Experts of a small language model.
Experts: 128 experts in each of 13 layers, 32 SwiGLU neurons an expert, 6 picks a token, a softmax router.
Training: a variant of SOAP for the experts, 610M tokens, 4651 steps.
Below are experts of layer 11 (counted from 0) of a mixture-of-experts language model. Rows are named router (the router's row for the expert), gate (a neuron's input weights, with its number), up (a neuron's input weights, with its number) and show model dimensions 0-223. Each number is 128 + 32 x the weight over its row's rms, rounded and kept within 0 to 255. Numbers have three digits each.
After each expert's rows: "gets" lists some tokens that make up at least twice as much of what it gets as of all text. This comes from a sample of Wikipedia text that the model never trained on. Tokens count by the router's weight.

# expert 118
router:120063147174146160166134091105093108124159086161101154090142102112120084161120176160108166083109126087112107085158100094083083133115089100162090114175131158160167086105170109092132149167107103157093156087132159151110108080117114130140097139137120130154116101088081170118136161147164117155115179101077095163092148088159088097155099079092136114091170086077089083178097163109091102096168168176093107162156167173082094134112123080154174111101157166082113173155139081082175174088131136089168097153169118082151126094101129133159171106137171124120111172160086084183108131107109181164082183161166116108164090088108167115128105144092090133085173090099165173144146101149098085103159
gate0:144090154177145094147137183104113080132102087174113140093098145139140173174134084169112135153091149138107127146115118087111155129139115199156117100042059121119152101136206077181088102129098107121120082116112142165105118123164154127094091193136117111148130104131146199119124190172133136159138160122178146255143128190172104068120098085084166131180126143125164117118137101161122130149185136153100198136075154152110117151174144106076115132152105173177152095095140170148169153135147099129115077134155131123117102107149131135155078159089153083064158191111136076161117124127138150162100164142161141129128168132177152146123131137091112094133139109164141129148171099102151108050142
up0:097110094102079072110145165103110136117115154133187138126088105119097121099134137115125148132155123103119117088209193133082110112158106157209116131145140172125115140132128190156190146163085163108156194096152141104184116130112101139127142089189185134152130102119171072182148165163155081129102080096124093112129142117087179131118141177106136114130045112134156069153120084153075112081149156107095058173143133127199108126145186073147113110122119067140123127095148129151128081153138167105155110167085136131066129081162124168110111148191135125197123119188166103073113149158113149126066094135090181065169141147117125148151161164117098121109097124152113102173166111113130137129173
gets: ")", " K", " a", " C", " of", "an"

# expert 81
router:094075155175152155171125089114099113119152095167105159091148097120126081171120180162108157089089111090129103087169084106080092123110086096161084122170133162169167087106165118092115147175102098146089142092120167153116106084112136125159096158137133157155113096100078159116116150159182120154110166101067089161089161079167097115165090086081124116099163093074108098173102168114091094091164169168088096157142172164088105145096113088162163115093153153082094170149145091090179164087150147085166093157167136091131140111101134143159159092121165131136095173147083093173096128120101166174082164180171118096153067097105170108136121143096105140094164084102153176137154103157092076108165
gate0:098122161123190120187123079138122129143112092118134125090111223140169083138094156123170166100093134109128171091149145120127081121157057128095121111151079139120150141164080062037161147136098144112134194126143154145135183075155117103119115126188161154146156129132108127101123102086156103075126118127215144139164220116108124140125145127104097109134166153098117025175104149088056109148167113131135090173134100123125155197122134154134085137104114149086101105165173096097091100131122116139134185119158107123145174216159154118098184128157097084153147139115156143143114139128048144134088120138091137109180139122142115112093102101087130137158136176114110104068111123100163105131163
up0:151108117065107143142094135109114141148117113166148225084172156139171153091098068133107131121150149104150091165151111136226118148156146130122147162155134157086183111084148137119162120162117141138127142138176105151110080084135148113139143139044136114147113149059162159169054063138148142134062061109165189148147182070090114131107124126116071167132180131125141173158085094143064149104160039106122159100160167152143102122095130151082112158082179102095118099137137134116143116149131115121120151080120116149084098097112154096121135127118107163152177096117167176160114179155137113113131088213142098136111136101107098137093181107125158127118154111157125112113118152042108066108106
gets: "a", " on", " of", " R", " O", "ab"

# expert 17
router:127069150169144150161135099108106126114149087159097167093124095103127084158115181152112159084095115090127108080167089088094091117119086098156088109169132158156150078104154117074150160169136097162092142083128170136133128081104134122176098143138132152160099103093087164132117136166159124154099182090076090171091168092163095098167096076092131123092174089092119083184093162110090092091163173147089088169158176175098092154123106091152183140085164160077091167151135079098174164085151146082160094152166123089149124095107134147139164102134168131126119170142088095170102157111114173161082159181165110098157093091118170107145126158099081146081173081089155173113134119150104088109161
gate0:143147136083157123101097126101171116159185129113122166147183178111145129080113199088088160086072181127076151111166122117072086097147103143180168100143121105132136140099119094090121130156116075069168106137104160135158115123116181174114141166083090145133109137169074119144074167129142059141088177118088119128082127146099122198139117177080155135123128108150110085115108192059152140118066099107132075170126153139124170093119123102169183139146080123086069081135100148084112126123147146132116155123155118075150130070129086090164128147065079116144130080144167075143142128109112180110138104095177103154115097121134185105103092078098164114148102142181150168149112151132079187103164
up0:104118108092152109195090127117107074102134171198096157125121092109102110129136103141152125161156118130080082145130114056140112116121175087137094085152159125091175141152093068135143121124130083090087116183169117073127147118109169144129142109114089073095151042134180079082211094151148143156086144146092084097098111113178179066143144115143132160098112122159123163156107117143169171140095164067143150138128112120115195114130152089146110104078086127097132118153190114109096107070136201150196102077126203070093102086111158130100133116164130202131197152088098164118135144100171174149161125134089171082119133130089109143157123143114120159131146120093115137148106170121118135158134
gets: " ", " C", " (", " S", " 2", " 0"

# expert 42
router:104079147175149164159137092113085121118157087164092149092154107117129088162113171148120156097112099092117122086168106091096091117112099092152079109167139169164169086104161107073123136174095092167089148084128169135121115076106110124144095134131141159172104102085082173118121138157164129167113182088084092157100150095159092100159090081092126120103167099084111084170096165107100079091167164152091085162166172172087097149115129082158172136093171153074094169146137086085183168095152153093171091152166147084134129092105134150136157094125156135124128174144089092180094152114097173161087172160169109094162087086115166122124121165087085130077161096080161169133151104154094086093166
gate0:150124137136169131093143135117106184088087150166121120156102097132116091153170189129159173111131155106145129109110113177124133110162067150145119163208131141111106154080099146122135146086109102102136161107117150136135118099196196123142134156158086156139088128132080191126159134138117071086077141142189133111178089118139120181158127141116117135086095136136114108100083118118092116111059122155172149098085111154138121049149122112128179119168146165163105120143094141143155146079141118190131091149091178114163166125129100116121147151131080143109157165117109223168102156175092157202091158147079131059145039117157199107202151135105138110094178086115131141083136166073140107103169
up0:135131147069090149088093078153081125087138131136168143104150166115073207149121104100146160113207161167109090121158127097101159131168153097133097116145131113145137153097111119106148156126102131112164144129129173192135107133114121114164159146170077061148091142071117143084196189100140113090115147085127127086082070105121105208130122116123097108160139110174155144113095091143172108178114105141153111152130126122101138139130140161166129119164116130112167103121142183121121139095155044129186101136142156155124166135090172094148164108146037123086170118135125157170163159162113163107125127161110101118111117184116104136172043172114120099137111042079182144124131229104135131084170
gets: " ", " the", " 2", " He", " h", " —"

# expert 83
router:101084125138136118214159112071121107163124133132132140061125118093134145125132106123121155056145109155112119134137034119137110116084101068158143129169177116139136144158161182114151155172102115123138105124125137150179057093113076152153051105133082144130070103116135144102131134118152058138136144113115109127087171141152138087160130132060057182093154033081145128121123164104136136105167155154074134169167135126097154134095124095154139119079145151123094148136152107128118143084181121119182148124131082110171132141123111162113156085139153086152111126177091100144118160115133146149113157172112152165180088057130056098109117107051087114103125075124126205135168114126116043092137
gate0:116175125095102165149094107131116118114178127132152095165118080136122127147181147178126122109145092129061110172139059169142129140122094111117155169207121088099202139150094169160075168141116077164099108128152144135180136143123119124143136074125087161111075118147127139084118116087172071150122145111107109106068131145138130154082072159129108169124064105124188116129160206113124163120100147104123147159115051143150161080162122105116092085077181162191084125135088141075115119138174160121151195138110189099116061118106099116098141155095141089146166181161134135080153191155109110132060082118140138091120111124123148092154201084106120103147137100157086145103106183139106104088130
up0:105128091103129106160126171141130162091169183175075124172140085082077088151128139144139085150157098142118107098139111109138143103084122129102103154149101122149131074128134108116155078082093143129058171095153124103108229129159127097162127096090096127137090092146133143127161099122159123089170082148077108127137155148160167161141131135183089135118108109087181174172103151131129073087164067141123175093078097194098120129132179153118166131150153112166160137149115121110176128128172158165080145114083102072085067161089127143115113084113087113105095106137105121129094128211068084139077100096146113134139143026040186112151105143107149147092161162149128146104103137099151168148126
gets: " C", " M", "M", "C", "O", "S"

# expert 30
router:096098145188095185120135108091101076102154153129130169121156145076144111187124158139123097109079111104105143099124111154065164137175095064203120148136142139159142147110147134145134147139107095183120089104064181128173088112083095082181071189091143127156116158116109185115089083162194128155178142073093107147129168080165127098126112109097098139114157071123091120142050162119099104134207187128130081127158153161142101104106111102150108103076132136132146104152112115118144156150111107151117118180183121098101081083110110099103169116062099059108152121142109106156149172093132147176125157167125138084159102134074117133104073117093080110124125100119120169095136099140126109048163
gate0:196173151108178146121181134138124136098134104116127095190129148078124156109134169080086095103118115113172138122095100094122121110133167095104132060158077158170141145142178170121071077127103134111217117134109148096164146151162123071148093066122145141158157128185129137149184166131153187115085167084129118107178109082146123144183123149126150077107183135118142136128097089116123104190181184125182164135133114145093099151126136145195141107171118108210171115155169074131124149108094138148166131141089132146172125095082153134100081121128162171076056144076111117115126149121182120192119143116139182098160154095134152122115066145116090198158134144088150124119162135115108188156139
up0:123118133128101076158070140124130110130172149127117139107148138131114139139115114108113116121106224139160112105090160158118202113070123144097092114166107148136060100190094025136086067127149155128135180142090131135148165102141112157108110129084146123113130134179161135091112076140134106162099141145146148104115115108139161132140154107189174140108155122138175138114147098101132138119123096130166083120141103102124140104113114156115111146108119145068152140080082147161059094153108127080134134105103099185094042090104131115070122066119172136150118111168117078118165070069129099133160074135137123192129118086112149122049177199178213135162121129175167220104159137125121149152103
gets: " |", "|", ":", "-", ";", " /"

# expert 95
router:098076146180154148162142087108095119108159091163089156086159104116135094157098167168102149093097114096134109086169089105092098108100092092155092113173135173173164081096168115093115144173109111158083159085120166145124103083109123095137084145134115141164102103094080167117126132164163119146118172089072085170095147080159090096161110072095125122087159096089124091173100166111103082088155160150091090156168169169081098148143119092155168144088171159080100182147139103079170147099138135097170095151170138087151125094101143145149171101148166126110104165136088094177078149119093180168097167178160108092164087099101161107127139169094095138090168070094159169126131103162085109096166
gate0:157066117097142099143103142133131130158122151100104116144125172165101090086168206142090110104170133146104107125134199104103171174068061110167081157135109049104138114076059149177121104137106174111140137083106143064106097145099133109126124144130153142192099108155129151074103109105141083084150141091151119032147114052167057158161146131080140131089170123135119155115108178122156097113214102127153140103174127107112115130088141157141057156096135091117119111092119148141131096118065095074173132149143190136154145137116095099128138163092122113113081137063142195143093169127086183103107099089169087141127131117113112170125120159113145123155142092164148135085146103108127076125122
up0:124183135120149139143150102117157120110145069071122150182200096105060175119096107140177124143100100133150152011066132172147148119062129137125119138129093112126072157092102149164118103138117119144143130101130100093161132125126110075149121153135166144133156139106089138122106130096079099127143157029092058156091104180117130165177151084095187138108111121123076141090098182135103082133092121100135170123140120139112103174114127102106173137103141153111130070044145154174125097126134058146094150166181095150148119106110094128196165160130154118147106174109101162090114152120129077073127105151116049107144161118162106134124097114117137110123153130109149164094095052141174168127074
gets: " ", ")", ";", " two", " three", "\""

# expert 9
router:086088147180177196141203105089116088089127135135116191082140125121084117121145116152117148086046105074142128097128123081065136149158073137154067133155152149176116107097149137105121180123121123178063129046052121171119101143089091128090125172112127153131074143116122125163145127119168120153086133115114096154128182115166125048102078093140082132085166112101057131143128175109130102142168146126124130180165160149103127130125133131136117064129185134138141138119141146125137147118125108087133113145154095105153072116192177167091220101055140108170151130119125102134108186091097163155120126158137099140096114125110158131078111160130140149113123110106153131138157060152062141093168
gate0:094103124206161124107116117086094103114111162183172126161178151087118116115098162129150150112153121164079136068093149165186170116104113146159139090124075182195127114105183098146110126081140157126094088120178142121109099116083100083151189128092155160097130117170132072158132128088193149154108114101172149082149157165110103117112170088139095103076079131113057100112115110109130158136190160107135150181173052135141171069093166090148157152127116128183158136167087125120148150068136201126090116145151105162107138092132084135133175136093144158128096080129165168100126142104142141159139135068126141149120122095115109086071088030110169148109136123122135154122136065122112089089143
up0:109113136148105153102128211171183100181153079108118138162056131073151144122137139134112177139179117063166118065172114126158115101127189131094125161157158149148173118101132128125118127157149108169174178121116192096130141153119132109163136107185106092134149163156193144096120104155154126115141124131100120101166221113128131176104121160094134171103130092127190083142145132101206108144155183116093133109170127184114142085142112194158160131135147118143147071150149144093139110150137195136124126127104123094152132134106124120052179150143112051144168154159123130105115115064184109172147102072138139066156122159128084061095065180143146109113154125145086117164124089133192130125146
gets: "|", " |", " May", " January", " August", " October"

# expert 87
router:094118215189087124124168113087097098096138131149133187137152134111105109154097149164138096100099127061072130120118134147077150156157075131226109133153150155165168137090156096130087129125159066186122096080111183172178081115091091098181070162075145156134113143121085137166109093118150128101181160110095055127124170093170131099111134122100121118133167051106099141140103167103084081115212203130120036141134142178122141119117110122156132112094133137127149127137093099122159168154107157136136108147166121121117103106115079117123177120091111109103132107134105073156139144110122154158128167175133117115163060141104143150114162134104053115109138115129120131097118053137120113072162
gate0:101095113115109159106116144112178117181151088104147107100171117098172130211161130181175056145119169093083089114125087172134093142127081102115196131071154137140136176126163143169113140150107188139096120134144100150115105069146135160079156133177092158142079185138115130099117076130075096130085130125124089155132121136132105155117175153125076109081168146132185151122137143096062172114176110103127128132143105113144106137140111193140116135118149163130141113108107167069146142148100073144157065123127142128078155124086088117210137208096121116099138133093129159142118093143170168103107161101140122131087151165085134153159106094132117135159083123037110161119163104202194187110076
up0:074150133180116075122061122114127126171109142137129127202121189133118105159147142161087155117127151140151199097181154121143146144118170138168199120083047153164112156129119124215183160161075109113098143131081151119146075146142135139144109113168108163097156124106106148072134139089138158178078132123106073146134117160190168070130120092143168130124162137128148127086129145104133146122112123089148139094167177115120164083140136146144173068141161124126104121134113149158155126098077134096105101120107111146064096112141160143139162095109095116175165101204059159138148193073064116120159120117172092179162069123127129134133102085144122116193145112163147118103136150153048176181162
gets: " |", "|", ";", ":", ");", " /"